config = dict(
    n_layer=11,
    d_model=320,
    n_experts=80,
    experts_per_token=6,
    d_expert=32,
    d_shared_expert=192,
    activation='swiglu',
    moe_layers=[0, 1, 2, 3, 4, 5, 6, 7, 8, 9, 10],
    router_score='sigmoid',
    normalize_top_k=True,
    routed_scale=2.45,
    balance_loss=0.00236,
    balance_bias=True,
    init_std_router=0.0076,
    lr_router=0.000499,
    n_head=5,
    n_kv_head=1,
    head_dim=64,
    vocab_size=14747,
    norm='rmsnorm',
    norm_place='pre',
    norm_eps=1e-05,
    positions='rope',
    rope_base=10000.0,
    rope_fraction=1.0,
    qk_norm=False,
    attn_scale=0.125,
    tie_embeddings=False,
    parallel_block=False,
    init='uniform',
    init_std_qkv=0.0239,
    init_std_o=0.0239,
    init_std_up=0.0239,
    init_std_down=0.0,
    optimizer='adamw',
    lr=0.000956,
    beta1=0.9,
    beta2=0.95,
    weight_decay=0.13,
    lr_head=0.00511,
    grad_clip=2.0,
    warmup_steps=324,
    schedule='cos',
    final_lr_fraction=0.03,
    batch_tokens=32768,
    seq_len=512,
    doc_mask=True,
    train_tokens=307700000,
    steps=9391,
    dataset='wikipedia_en',
)
Below are experts of layer 2 (counted from 0) of a mixture-of-experts language model. Rows are named router (the router's row for the expert), down (a neuron's output weights, with its number) and show model dimensions 160-239. Each number is 128 + 24 x the weight over its row's rms, rounded and kept within 0 to 255. Numbers have three digits each.
After each expert's rows: a language model's description of what the expert responds to. This comes from a sample of Wikipedia text that the model never trained on.

# expert 36
router:120124122149101120128094108089133114103164170131192108116167143125130139174140152087086125129106109128169096149133120108138117173155149160075139094155113145150158105163079136156150161119136138139141084145129162125153109132160133148115106135
down0:126115151084118129154155110117097127143117121124130146179119139148126126141100167124106121138136111077130148136074140126095102117110071108183111136125131072118091144102109128143123145134138110121118130133169158137107122129113121155143147118
down1:137114095111147142145151156159134090116175131128126108108092097167117100123137120196144094092076159135125144123135142152150128121161121115137145134136102153146101141134155184122120108082117145109119135138105115127125148141085116157131155076
down2:127145155122107098110134103122162128111139148157111109124185101155120150156122087131130092100161127117083070104109096122112141152115117143102132130172129136145087145143143108130103097133118096155102145101176135092109172123102135098101115152
down3:106181139083136112131139132144117100080132134151154169067188118165124125118133131125107132140091088121108148124118181143152139118120157108133074126110142144182118132113129125128132141111179116098117167115109117125117152170147144104085134093
down4:087087082158103143161096057116145144095147155158133107095150124106095131128153129129137123135107158146149096107139125094124120109114131119117152171130090114155124104137132174125146163146131103103154152130169146135163099127120159119110146165
down5:125101126053130136126144144206077141146084090135137145108100109109108097140148090138179152157137162138108147167126148128054137119162108112163148123096150164118122155107151136106138157130099072162120149126152128101114115122095110102114129149
Description: Commas, line breaks, slashes, semicolons and and or was within lists, infoboxes and tables, e.g. electors / turnout, Post town: HYDE.

# expert 32
router:100134103151099125143105104107131137086149108129137110080150128140108104173118148072139130113103129107178083134129111113142149146133142143100125106158139168147143111121133144140169135097130133126140109161103126114165133136162120172134107132
down0:100116138140126147099139127124134117091146151084124117119144163185101131114155155148091082125093107155106114145146103083181117150102144104125158121133087107117101137122121151148169086165079185139122102116099124114149108179165103095124157112
down1:157157111116181185133114120118102157105114144076134135159146151135134130159098084157143108152141113155098143139145154151094140127124116081151105136121127147146153129116142125117118157121127134117143149124109114138115183107152107137146181126
down2:150125071101084140117131168168119120157089112125135140161111100149129158075134140131121130124125135145139133098122159143070097140118104100115128117121109125127160091153098098191117107116083156101131132071127137133103140068124134106141169205
down3:106154143133150098118086132111124117118115075161164105112116097166123117111088150164131114139080120131079101099119101107182138176126111130100148150116072126149120134085138127145171122118102122176126098128141116117120098124156159119134154142
down4:119124150196110115134124120120154105119114079126124144098095143125110162140099155120106103126072127140116128178145081137173135116121159166141120121173112121131143119102120167112160105152123141154120101137125104129167113168111096153139072125
down5:149163121105151129088157129115117147118147170110141143154163141128121115138117081131148159131110136129132154126124127141074140105112113103113129169115120117117126120106079091143140127174078113074116166123147128146123146077147139143156171152
Description: Line breaks, closing parentheses, semicolons and commas that end list entries or table rows, as in election results and place infoboxes.

# expert 56
router:099052148145106131090134106110173110144136135163144115121145129179129126126145154129159098118096131160145120133126125122166146068122131125130102149166115148110152103159127154156115115110109203146097128151155127146139107144136123132129118152
down0:084101106138171115141113068130105149084132116168121129118073131142137126157137149198133131107061148171142143150138123137120131104162118124131105157169097155119167138064112116103095114140105130084137126139129153145137137107116146131167152143
down1:167157116154118135133122122116126142117161145078082107135145150107152153117154119142116126085147163136120131165149123133114134107155140140105107112088101154132118124107135153093160145112112053126173091122131107083095155155119119135117133135
down2:091094110156147104072147105116140130179117132131115123117140132155123147111124168161131101119118121132127093174095106145115161108119143085108104133149115126097172102127130151137160087143151196111127149139113076136149107119134103138156130134
down3:116129114147110149096141130093161120134144140117116139140143130135124160077126155142181129141141144176141161117146103172154138118141155093135158121131114109091131128146175134152164097125148163144097144121162080110156078092129153148115105147
down4:146151139106109131165151162167072109100144148148177158128124150133141106114081110105129148149140098081123133112122155114122079152155162182153108113126124147162098124126157113149108166121160090162157106116166160121136189136118131150064157081
down5:118105100150125154125132095107146113163123095105156158126121158160160097134150170216161126131125115167121140165098143149130098106161082116150120145115163138161155120152161147167148118131148186115098133108140083164140091110116113139140169148
Description: Verbs and participles after a subject or auxiliary (used, appear, found, called, located, up), plus closing parentheses, quotes and braces.

# expert 1
router:108108137164105139116102145146155136114121123129171121176156093130066124144076144101114170104141145114164104100169115073140125166109117113128133091140078136128124114122128126127155123128129126128138140158166112117176155156147118115157098136
down0:122110134097135114072153098149121107107137111133125189185127108110107141125089125132132144126126131080134102129120114135077117118109142112124156141122117172142142123128132080147145122113141141094122093117098105097141174163122116156140108134
down1:202100147139142126107159109173147107146127106144149093102134110128097100122101103137102148112129115165135134106099173123171108136101101169169173125132155132128135149121129137113085121141114097102168049122120089089153116147127147161133113154
down2:145141130120146151159088160142145096133120152137109097099177149159154106103139126119108081126098152142121162131126107169107117092111152106131108183115080119107136149111104120163149161094131118122152102178142127137135060139107133136140097141
down3:103149136082152093110133119154098129117128161133090120123111132167128120141105116156123104175145114139128167153098143149083098093157092103107126130158138102122138176127096099108097109137151126131103136158107175081114109150124139117140154130
down4:145099113146139145158119122152117145142162143124148109141140143167118181148134139133107100140132177176111097115164132112145152182049130138103091148150109105121166093148139146127117107094088136130144149115119080134133088135114145205139143145
down5:147123107162139104177157118106113147117123151153134093124113126113117172130171148103148108113083153107159119114131145097153127146117107159091129139171140138128173140140147142151090124124109065115150100100130133133118130129142149101092106103
Description: Capitalized words in titles, dates and credits in film/TV and music listings, such as Series, January, Year, Road.

# expert 8
router:118116138151095157147115123132140111128143139107130094162167169129143149146163145114123162132116140112172094102137112106130084145137099161138119117142106115151129098131116158099130142122137125158132096166158101074148157113107139150130128129
down0:121105135170178129144152136080142123112074136117135134124105136104141120097148166159138113180104121088146134143140150160081113147092122113064157125151152087127140107112134184152145104147096115136072128135086168120141156112136088171148117086
down1:155139107114134097136125121094120119130115114128129134155086128138105101120146129141142131124146087086141119141133115090129157132120138136114105112094128112096097137110175117137153165123088129133118139122090136103129164139111079116114153126
down2:149120119116151139124148125149146096096113110100107133107137143086135148140143172129166151105104111117173140117136088138131172154094133102141100087126093133109155144132158141149104123169098119132112149101104137120150142202146116061123079111
down3:142140184161148109102159154137105134192122157076166113121142112142123104111151122112145105172164121141095083112122142097141073102137164106117136132099095109139126134148095125174098144153139162121123146102112114131158126138172126155130177139
down4:110117127117140111129094164174118131123171125126134148107135069132127109130122125138112087144130074124113139159111164112105136152074135118160142132123131103124120060120136171157149142147145108146140143163123094109143116108112076111143146153
down5:142125160095134139093129140147101117117146124127092126083170101128154086150146081123147109096172136156052138153125092128105111136165106134163099126119155135135164133150118073113115166139170129147136132132160164113135155115120113137120154092
Description: Prepositions and directional words before a noun phrase, such as of, in, into, through, under, plus en dashes in scores like 4–0.

# expert 22
router:071120089188113164175133115143153134129152134115134079149159155072139147137104138109130108095098138138176103114117141113116106125140137106165106097159113126121148101162186155131124125107144099124145106141138057129162108139089124113129108155
down0:120096067132113150131110128116137072133146140129136125143105153083153097081126114162162112145130134120153103105111099150056098140080120109128114138153120113127179115133144152133085118089130132112119114135096127176133108137124141123142141133
down1:139122133111137154111170178099129139116152170124096106106110179172093095147123161102121147119117168096139118107163111130167124120088118102122136102148093157137151107113101101102093094104102158131110138147128076151071098105140136145109125166
down2:107148151125104141131074129154122122108145108148116119127142100170138134128106072122145126147166105132120090127124119123106135149165121126121111120162133158118144104150154135150091119069142103146168129106145105126155080144146155120101085126
down3:090135145091135122069133142154087135147124141126098138076113125132148089151128146116143152133136106187108148095119133093138089146155162138096162134132144092130079132120158141125145143150121145169149098105147122118134142095127115098097120136
down4:110151150075149145103117135131107136157125163132112132124130109163105135139153158146123118110156116107123191090117151115105138122134122141156145119124148123114112110124127132145111178106159125120149153106116161131126141160110134119131109107
down5:128125148121142105133155098146144157137113125148105106130132149095140149135123112139130123167125128130122122195155113110129126104060129117156152129144159134141089102143161138092093150132154117099132141098105133138126157122135151212150148136
Description: Colons, hyphens, en dashes and possessive 's in lists, taxonomy lines and year ranges, e.g. Order: Coleoptera, 1998–99, bullet dashes.

# expert 25
router:106098140129125167184126135135115152105117108126110112122136148138142137125163140088115155104146158100150133110138145118095090165145129144155125127144112119130116119122098130118130103122113080188140112173198094103158167130117135115133135159
down0:141157147094118174133130122119142161093142171115169188131070122093138124126146130152139121137143164136077141154128117132121131134105118104114141150132144098163140160087131188135126137173129159117152133100124133115131116121063128158130124127
down1:112109139133131114149117127158131115121137138105120134113123113144084115154084116090163098118134096136101145155147130135129133160119155121116105088099137097122116136119114066139125145168153113169141104149115150135168060081103118117105089118
down2:121109156121170144145122150154125128146115152093135153124146143116095118138101135139154127163119133147082139134120141125111107130130111141120176122141166154112158118127130201148138099119117128223147100124116149103091125138117140147194125087
down3:135114132144159144183111099112115100123182127107092146116117168118179114130149113127109096096116130141111131128109107135136126100124119157210114117116091092162137149113098160159116136133104090123132144134119124139139139161145138179151117124
down4:129154153147143144139101120117148167138180144150132127151128138150156117115166112126084093118124154163158160132118116117096120094108116121143165142096161138171163148137097154097115107092152124152100116149140136119122091137096149135170124111
down5:135112100134131140140147139142145099103087097113119134113100158144108127116115145112104135130125146103145131127140146106092119106064102110147143126178139104144124101085100195097142093113072118179140106111171110147137166131163126121142140097
Description: Prepositions in running prose, mainly of, in, to, with, by, including, right after a noun or participle, such as decorated with.

# expert 51
router:160178153117154129102142136133161106092114131116099111095165151155131108173120097138155129162101137167148111156164138132192100140133140167109141167146162154180137144125133142137167121124147156124116102137114157101138160102137137135090136113
down0:075115128111103134118160110078095128081142143096079148129171103086129136112103139141133113144149126107153095122123131101131145146110137165095143127119121101087184128099114093125122136159090163121117117115155142056104133090149145116122121160
down1:147113139096161151174107148180116124182133072133105144098125126125168117150112139114137148136106140107131133145129136096137134133108130155166151152116135078177115145128104166136113119150120135152069129113086156108104124138202150152118146097
down2:134103160125105094138169118092117137099156135126080122154170119140142156170160104111133164151095111076169125146162138138141114147112141162142126105097148105151150128108100075090105155141147137157119105144138132100126119107162135073143125140
down3:125101112133139148134106163141104123140125123126120132137130144088148153111060161122127130145123095112104118160148136107126130128106124092156140144111087125132111084087143185121145144108066160075091128082120094099171170102083125160146132088
down4:121113093141145159106119160152165113168138160144103098131125125151123105135139131128145130093113123160116088147139133126139127134150140148125157154124119142135094078114132177121109104083129143128130094095093098142105129096098116113110141134
down5:113125159075152098119133088140085108094154093112143112139099114120124117102122112143097161139142127151161134125068180136121128109152106093125137144135135137053132133160130106111136096137161159127132138112130143149134131090136131155129134086
Description: Words about sports careers, clubs and elections, such as club, team, league, seat, career, plus coordinate marks like ″N.

# expert 30
router:127134113181097152120075150099168121103135144157117111127131143118144126168139113115121127153143133184171100107170140111141129089141133168085127130128086100125127150167108154141169137127084127124129112143113136118130131178122127140137096148
down0:155138112112165075117149108127149147130125133107143135134146117107166158156130122122090142100145126146159117117123143124110116071156111140125135179123113192139090116150087134121120104142180125085094155140134136136127163134129142125146184151
down1:125152126096139097091174139128139176082122126138152137122105131118172149110111123131087134121135121143135111164146162122142117080110113131123141161122112153140081134134113136179110118194132128110115125114174101137151156114139148133160139114
down2:119153104134141117117159138140171150180152122132097104138153120130111139199116144140090151167133106159209119131132099116161178179160096173078109110083124111148160157103133150097160096130103123158089111126098117122120129140143124217125127139
down3:109110176181102169157124117106119098160135111142145115100107111142111082161123153119153129158126132113136111116166116143075143172102124154121117094132131092118120166132151168111139155116106098181137084103150157116111136112137095149108122091
down4:145152116092176082143153134125088163132088095097163152153140133107160137118111115146127132152137125116114124199153151150117132102113134111143158142114141150138105137125121107139109135192123135100139140111165144153146150124145159122148172131
down5:157137140116109108142121166126169160151152112136117121122141116162181105140140168113110152143150112168129082144144092153132152115099122167094097123120132112160126147147141129134104157136103174107090113134107139128175147127120123159114140171
Description: Opening or middle syllables of proper names and place names, such as New in New York, San, Ha, de, -on, -en.

# expert 15
router:142152095151143143128116104156132116128133118158104116126128165159117113131142106150141107135160170136175109153119090128145112102167124144144150169141167146133132137123105138119111099157147123084163100157102105126157147108113105134118152157
down0:139124090144117101153112134166168117153130168109103132136141123143120137135167132099106157067147147129103131106089166107174127143134126172117093171093128090101119132148170120172137124101127116115117162116127158116140124145098137103143146112
down1:093126103116149145117077108102129129155152141168144074114121121107127122114085166102125116128115088146163163143173161116059140162110092160138109119035144083101156119105099088091133111128143111145090157119136131147116123155100114164107097137
down2:158149109110088131136141132135169179124124132117103144131173097154131141161093129122091148112113104118155159105194182149145117129114134139106125171100155140118129166136122141097095115111148122119128122114125115142120100112125134131115135115
down3:102114144116108134125122125149084110098120112113103155148154116146094102104113137125118125121158118118154111158155126152131069172130104124150171108123183137145099125111107135119130119163130165145133087110119091114115109123079093164135125147
down4:158140132116112142138126105115126155174138122111163170127105161139114176121165120153153143136151124120113146111104116110143116136111131105153099132147118153171133137132087117161106143115122140157125114135111134093093164133145137155168105136
down5:159145129144095145151112132115143155123112111141142120116099125109130132150166162162115137122104120145192096110129131124137126108127107106113101122123091123128188126123119152147113104123130120079147111113140114133103110128082135172152140147
Description: Short letter pieces inside words and foreign names, often just after a capital, such as in, al, ar, ic, as in Abb-as, Cub-an.

# expert 6
router:124138104140100125135103130079182131093143121132144099102131149153091132145139157106096164123110105131120114152155130105130130168152144173100141085115132129147112130119100142128143105132131127169114082158135153138142113123166157125148098120
down0:126125082114140130130136128109151145110111051108129153160079123123126170136127147169176092126113170154098103162112093128139098089083108113140158134112111099095130151127164150122143155067144117164091130099104106076105112145103107171128139150
down1:143111136128147104171189132096158129182117097093138083153145149122139152110130124123108179120127104136121115119136114101170108117147147110121128109077136141124122182155091140088098124145145177139116140144144141137128122095112138156153146094
down2:151140154121116111125102152076092119117087107131164135150134132105116150133105132167111140108137141080117156110169131109129108108144137111125137103118151175168125128101140093147094113129168128112079077101110086147174106102160149100120144150
down3:142145115124115140115119119217158134080136137140124153100145100136120116142105096130092090127177141154117095147151111105144130097139113127150116184138130120115102114152157111149129174129128113145114148138138181105089151112099110119117103147
down4:105104116107137168139109175129117130093135165111153141090114162132115156115139115146131150116144158150112105175133142107101125160121108117117173140182105129119150135145125142180172137130139094122161155119090147131130105120148115091097151131
down5:089110170128121173156062108125184144075128096126112125142140127149123050135129139154179126138151101130103132120119146168151110123143121162140136184137128090142107096088150114098104153176071158146156137099131159119122158113087130130094128114
Description: Prepositions and conjunctions like to, in, and, with; month names in date lists; spaces or bytes before non-Latin scripts.

# expert 4
router:119143113180113137122096092121144113079152165156149120095177097125094122123128158109102133112103133155162094116152120062149129173137151162113111090123060124130146073130120145148148110134103130143151160161115105129145129182160120135143155160
down0:112134104116103142083128133114128110102099130110110100114110137116147139181112141148119123132140127147141130115121134115165132129144093180093155083113135109111136155160180078124148138130129094109135087171145186086114092153138140136154067145
down1:147149107144140137140124102136112139133178156161155152151135109131166130094132148118106141152158093125119117164185113117128112067139164103105112088134143090108070125111111140096126135115085140125133108120102133143151146142074143122158148129
down2:137094113147113099098144137166152126130098149155131110141156090110103114112112145127113131124126135139135132092143149138148130127144125156121136118107115168154146163125136132126135129113151132105148143100165145133098140134099132091086129107
down3:162102132161121098120127176120126109157102124136132164126141139149138153122100149116092108174122160161105140176103153071142176120096092132221107146104127155163085124089104133140103110128120170142138133105150144126110114130085106154129142124
down4:108090112122127093103118103144145145117141090103179105118142118144120168168105163134146151161137109143129056102107078155165117118107097113094113106150158107128113143167090121125113163124102127140122133155096127120149136146119134125134115115
down5:061133118165134105148124099095139179140150158159123156129099113136141157160130133170103149133133133141105147122121100086167086142169154109135119142168115149103149071131127171108125144144107111165163141166119115179146112150135175163144135138
Description: Closing parentheses and brackets, often after birth dates or years, plus table row-ending pipes, e.g. (born 1998), (2023), %).

# expert 28
router:117142114146106141119153116115180141129141117155115122128123100124094159139138164113086132095106170076134090123122101094086129090136134142108129145167111146155151122158124128142149119083123134150159088113184117133146155135156104149149134115
down0:153141084099125142079107099104120135105132102135156141135174132112139118142119155151181139126154139126108148146083174127163107118121080093157149151079137117123158107137138134159120176125164094095109146073116110090096107128099153109134085121
down1:109154088164121131145171140110138161124160149128153089142110163108098124117143125114114186088168142165104118120116180139095130102106136111120127098076172135156132129123110133138149118077135128122125097127153123138096151124119166152122110157
down2:163146128122096080124123119133105164154151153169114158123131143143176104141156124151137126140150096171129122100116099121131148093138129152135143157119076093100130126155094102100141121109072181137103115147164086108098114150137169146123161096
down3:133149105145109149146105127148106143150102122147132111147101170098078168132135168166121200128139095116078152139133124106170134154129154108140086133104134160109100103143135124111148123114074157124117117150127094158113093105118142165106145140
down4:131134167134132105132133158085114124135104109083118175151164171146157126097134118103146094122137125082126155136117143118120122174124110135123086096108138133139110147118149099154138100111198105117151121095113144111107128125128138107149091139
down5:114114146113136160101156172105125148137111164161163127116105122070135114152124145134117173142124121140088125103146135145120137116159132128120149136085146125093153124089125134122122131153106139101115131156120071138131131159147133125100106084
Description: Pipe separators between cells inside Wikipedia tables of results, votes and filmographies, plus semicolons in data lists like DAY; ATL; PHO.

# expert 47
router:163168124138125146140101096116165120109147142149131081100153131148122103136140144110122118153101151128135105143142099107163100138168123187144094100141123167153104127136124145118162069113132141138131090144100124098114127180133139144105127130
down0:159120116115115129104174122173113136134144124182136129106097120074091167137141122143120140103104130137076120127155101123151149142115104135105116088153125152144127094131095136153112102136132130139139153116109133133156157134099147130129110114
down1:128128101132151139147152107086104104134140120134143127150179159167159120104197132176078123141123135168117141143157127162128130154125143110164116152132130153144133118164118115142105130110118133119138123125128141151144119055139119104129095132
down2:121129110126152128137083178123155105127157173132144145134125145134113149108142170145148115140129132113116154148130116136073090132136177109173146155139135125111133131124131146104115140141111113136147144115146072139115081114127095068107160111
down3:123114120116147157126119156130124160147129137117132143145139158135137137083113127159118122100165150113129153127102160142070144107120128109141124140099136118107117166123161117121108153138146133154146147121128117155134110081113101088125145143
down4:125116174078160142190096157105095111121106161126114165132161111127116152098106131133150147163120146109157140141179133149087114138114109081140118174087126089104102148140129135089136163147116173158133120141117122125148132110111132101084143133
down5:150183138109127145095137121127128161146131092129117129115163155156120105111170109111115124130113147128119128157099130090091113107143152121150113127070114151156090089098116116176170132097118154146098105111124133121111148168115135186127146121
Description: Words and breaks in infoboxes and sports or election text, such as nominee, Released, Branch:, starting, who, and years.

# expert 33
router:158166126134132108120096136137194175122157107166073134118161161105137125138114144140144111092117167121121108148125141147184124103136096166122096129155127143158160155128134161166133114113116140117128057141090131146121157122099100113135117104
down0:135147157133146084091126115137115107142153142128068137131171132115118118168120111124147096114116134102147148068132129118125118121142113183092073086110170141106102164126129161100123142097120105110146130138047112163130168129109069118131096120
down1:111174120126129167140134114120172117118122135098171122101122151148132110158133133138141142132140126122128144135130081134113138135120141089176140142168126143081093120141096077113140152160139129134130148141150111094134126081151100112149119121
down2:140133122180147115070131127117169126123110149198097106142130155125097126134093119137127131124134116145117137139124154131091158139139106143152124128085104134122139118087151184095166118152124104124119146152116115096130153124152089162120109126
down3:131122143113170090106149135130140095148118123128088121136126119084105101118085091097149136157102147103123129111137110183112093155144151125154138131127143127123154124102121175104151146121149163177111153101177089116123161148156127139094109135
down4:093101155150113112127141174157164125077126118180112182115152104092121108142112165137140072116147116151096123115134158141081144101151171141129083145153113126132127104108150127159148149144170112117132154165132130160126170168140143135111115082
down5:153130142108085110153175122155163120076116131142121128091166111102085139120118151155102099142128121138099098118148114136128165082119124127118056118120191118123117140110136148095151167122148122111130197133131117167124162166141120146135134112
Description: Consonant-heavy pieces inside foreign names and species names, such as st, et, ov, z, as in Bozhin-ov, Bum-et-opia.

# expert 60
router:135148101132101087113167176161151093109126125181160100104102115144123089127131142104129114135145139126097090098156127108184141147130175151130160173155088185157104091178131135154124146145120163147144085152158122140143132128128071113121150145
down0:147129124113127109136120131122123129123110125122161113104153075170134090163121079098138135114147068126121143124121173162173146119077132119106139161129129081128086155155151085152156150122150149101132126138111152098072168159140130113101112097
down1:103125114113163149162125107139128135091128186089114155111109150111111162101092137130145184105141135101161135100139141105086077139168124145133129141128114128145122085097133142127111153125133112183158129167103087170151146119116113130090144168
down2:130094138076124104154106116176137128118112130154143117108131103134109128112147150125080073167128115127077154133158128142124124128096142121082115134136131130121086141142128121151113131123139126099157103127096127109091147146170155102159113082
down3:109124122127113124119129095122141124127126122147087160147096120115127140132145106161108127115095159087110129181141135098136123157098134150124152163159096137085175109110156126166166149136110161130108116096101091131161136114119098161151110176
down4:096155111143147139130088110143138133123127137094138102097120158109131147125129144107124118115120137132118142130131095114166117115127097139132170108121129176136123132143106160128076151127140149121150133146105111181159088130106118082159194141
down5:174119100119143098139100129142128125143171136111156118122133132149093157101133132126090115107131114143155117106081146107115146132114130117119110162169129098121137129152129132138148150131123153108129145093153120133140117120137112093126077085
Description: Common nouns after the, a or his, such as school, government, residence, information, service, family, often with -ation, -ity.

# expert 34
router:139121093170118122143132125148165144154111147154149088154119113119129130120118169152132095101129188143153062084126133126128119139119148127128128109151100132136144086163124165159120111136110145133167119141124080136155132133099107127146131160
down0:152132121109097143108114144091157152117137129110127141111109144122149103115141152121142143148140108147131141120121126134057118158084124126118158099073119127085116111123124143121125124149165113152211122145108139098146120136151108112129132113
down1:124133138100128103145134129144131127121128147127090106141154129199109148121137123134118153167183172118137103134166157175192115082132135088137119134134156130127093132169114123154133134092099160133094122153171073141118136159104115127157114132
down2:170151102128090137122121104103104191141155177111141125144145137128118153122141144127128121131131159118099110122163159140199099086145124140113117088168156126131109158183153121118106118099100119108130141127137096138117116118158105117128084150
down3:109143124122112145146163126132120120165162146117136123150176167158122115165098172112100099134148138103104141123079125082071156164146136104143088131114085124114174167096153131113143142126095121122146132128133157121163118145137138094141108144
down4:142136169139113145188128171132134140154108149122158132121161120130151113160149082112122150141094121120120121115184118148181134089135121102122134161159089148111115076143146169116098138108119113146115153175114118153125158086189137174107095110
down5:121096146135099122110128127146105114121163145098097160111141125137111135150141167100141143145146091113125134105103147078037136226117147088100101152128052096131164129100121113135166123158183127142136134138069149151113114153134135123135111110
Description: Commas, semicolons, dashes and quote-comma combinations that close a clause or list item in prose, e.g. 28, 1999 or (Peradeniya);.

# expert 44
router:132165121111087121112149139154116084099127150134162134134113112119121118098113140085091136114106109122139081134141146116170133100118162113110127126191119177121097138175136148168129125109096125160126106148139114091188117164127104126126094146
down0:142124123092086110169128092069139120121097111128140141117101122134166137116124129105120117141144105150090148151145121122124120163061131126114121133105096113114169123144128108133146158170109131129102082129152121089131173125145084092124146134
down1:116155132128114125149105096121130139171108114098124162136143139152107097153101129111132104103129121115155143142174148126126113127111141123145151085110133090143129132114142133153138129120181139090147111139094119104107156150114130125129123169
down2:122130105121064106128153142108123144112131131151136112116107125088119130139108112124105100137143120094129131127142146109165161140099145176131131121112151109096101099142127110159162100120109144123096120098123141171107141133102087145154130145
down3:126136161145148165122100149145122097135115163133115141153150122174101134135125124139140137111115125138175123114110129142125100157140107132112129119108165122125126150130086117099093122088185100139120132171115095150140126143176144155133142181
down4:156167149141161143107143153173120103130120138122146127169142113146151092116132116153131140144136115176121140181117137150110142162124131124140129172151107180139139136101154124140137134101126143122143122133117119130168134111135144130084133120
down5:095092121139145129094135136147125113147125152147121160099139100136124122117159101131149146145077130083160175117131137129100141122144145082140122139158117108160087128074126150116134120095127120131123132160093142114117072188123130121134101094
Description: Nouns heading names and topics, such as School, University, League, Court, research, law, military, -ology, often followed by of.

# expert 37
router:158125143155120102130143113188173135143142117159121082164150143132093133098106144110113142115140157136192106101156096119140107117167128151109125108156097156133143109129138176128127092096126134120130093189123096150160126134109103157128090147
down0:113125108134143117171124098125127129157133138137098144122094163136167120156112079155138091119141112134076184098115165127134091162083143087153112149138133128162174155123125132124123146127151136146119157084109121153133106117135152139141152127
down1:154131116126116150107110093105126151090147142147122105166111134117118137144092130134133118108165133161153117112078119118255135146173125114131132104145098183125117126119150159114163100132134133103107084125114092110087104067134155127126151126
down2:123158116146126116106138100176134180127141163113160128140141158100161142087088138121137146148144167151132094103147124113125104140117117172126143127156166158140083088087108144090097133139113132101163112156137115086155108152109153165128107156
down3:098141142144137101128087146144126075138124166175114133133114158098128131136123123081117120164141144098139154116117111142156146146101160140151150110128110143187114138108145081126104143136113120127143085162147155090129134135135126134119121101
down4:115141118132146129124149144113079145153149138137124119119108149114145150090136169157115077150147145133109106153105148138074096114142128145139108119139177103112130128149161124054110127159129098142113138131139131141151093109108117141130125147
down5:141135123121144149114119127065143140145159149128118126141108092113107133121109134133112156093119138166123137171173177150191103080174154130128138121129169106137126107101117159123114134109168142104097106121132115114153153131133128115121144149
Description: Line breaks, closing parentheses and commas ending list entries, word-final pieces like oor, ks, and comparative words such as more, other, less.

# expert 46
router:139109095138105112129152138172159163156125115157131096177124163096127160145098136128146102131126155121172077122133116110140120113106104164141088120167107180125131098153174169112130080118127143152146154121119116129166150153093121152146141150
down0:136156098095140103067112144099143110186114122119151121154203158134127176090108106080105153091140153112171133130164084118168161127142126093134116117151147093161136112125095173137158106112159117131138127107136108119139129103106172105105160117
down1:119143140137156128125162101141134188109133109130155115142182160162147176181108085091122127163164124157133158120126122103161134135130097137071110162164109117160063139144105097131073141119130117146145125150128160105123149102152129108126143135
down2:137152117098135096141101136175106120114153160129125174133146083145136161139105126109123100131115104159138121100105128120139144190109131082165121135116099099149084121120126106149107107122119107153130142137137150201133125146107102132072114116
down3:111131148139127156146104105140124106104151154157129111107160126149119107138108121102108111163102133146119143090151180201129138170120110142159159096139156158130112124155127149125109153110101100152150129150122151118149129106108123140098097174
down4:108148163120124149121099217121096099090090108136111152140149117109137064107167174122150094130181110140103153140147131155102138108091131099111131119111132101126135138086141148173096156132142114140099133120111161119142097080128108121097148115
down5:159126108128124130124132127140146092143154114160132114124148068110124122108112139119133174175093139110090087145137089177121167132130107094136106144145174108119130117137088158195110107179133143126077169114113104154148127128106102088129102099
Description: Final letters or syllables ending foreign names and proper nouns, such as Anidas-o, Gh-azi, P-asha, Behz-ad, Harth-an.

# expert 26
router:118179138133124151080152092066136109088155168134156141084156127152114146172145112097112140146115120134142115150118117128143088172140119170104127158126147132157135094111080100159161104120132146140100100119148177114132130112158204131110123134
down0:135146151121132124131107100126067148126150150119151129128128097137131120126114126152150114104131145102121140106138146114101115176128150133088122119143156135101115130112132095099122128163124140074119120095152129099072118123183187140136144141
down1:146105126116184139113113095146133168152126129097128105119108111135088133086105171146117149115110136121096084143147131152095117080151125138139146162100140155141121128129101139099123114147132152139148145112139094129149161173116124155112141111
down2:074145150140099129095095138138090145113169159176099161156117081144159120072166212133111125138170151125129154112165120080141112163119143143114150077111145156110121131122107127140103154116133083123147111123141133121111135116123116127142121137
down3:107120149123161127140081097131111126121109143122116123132136119171093104134142115139108097107124149102141157117150158144073133137131099137136149110143174133116136126122139137118076147111133105120137104164128155100073151143146132118113154094
down4:099073122103136088110090091144135113075119104118111139150117099116098106130108101071139171111171117133121117139103082143192096132132138159114124131119189136121150110105126151145098124137098144122129129144161131117120153189119095131113145144
down5:136136108166152139125109111132113095122127113073122091128144135135183139142123138150134162152101139097144108117102106175112131079155075126131113183113134142132148143136108122125147123140162107128130125153133066134150130151117133124145117145
Description: Line breaks, dashes and field words in infobox-style lists such as Born, Date, Order, Notes, coordinates and taxonomy lines like Phylum: Mollusca.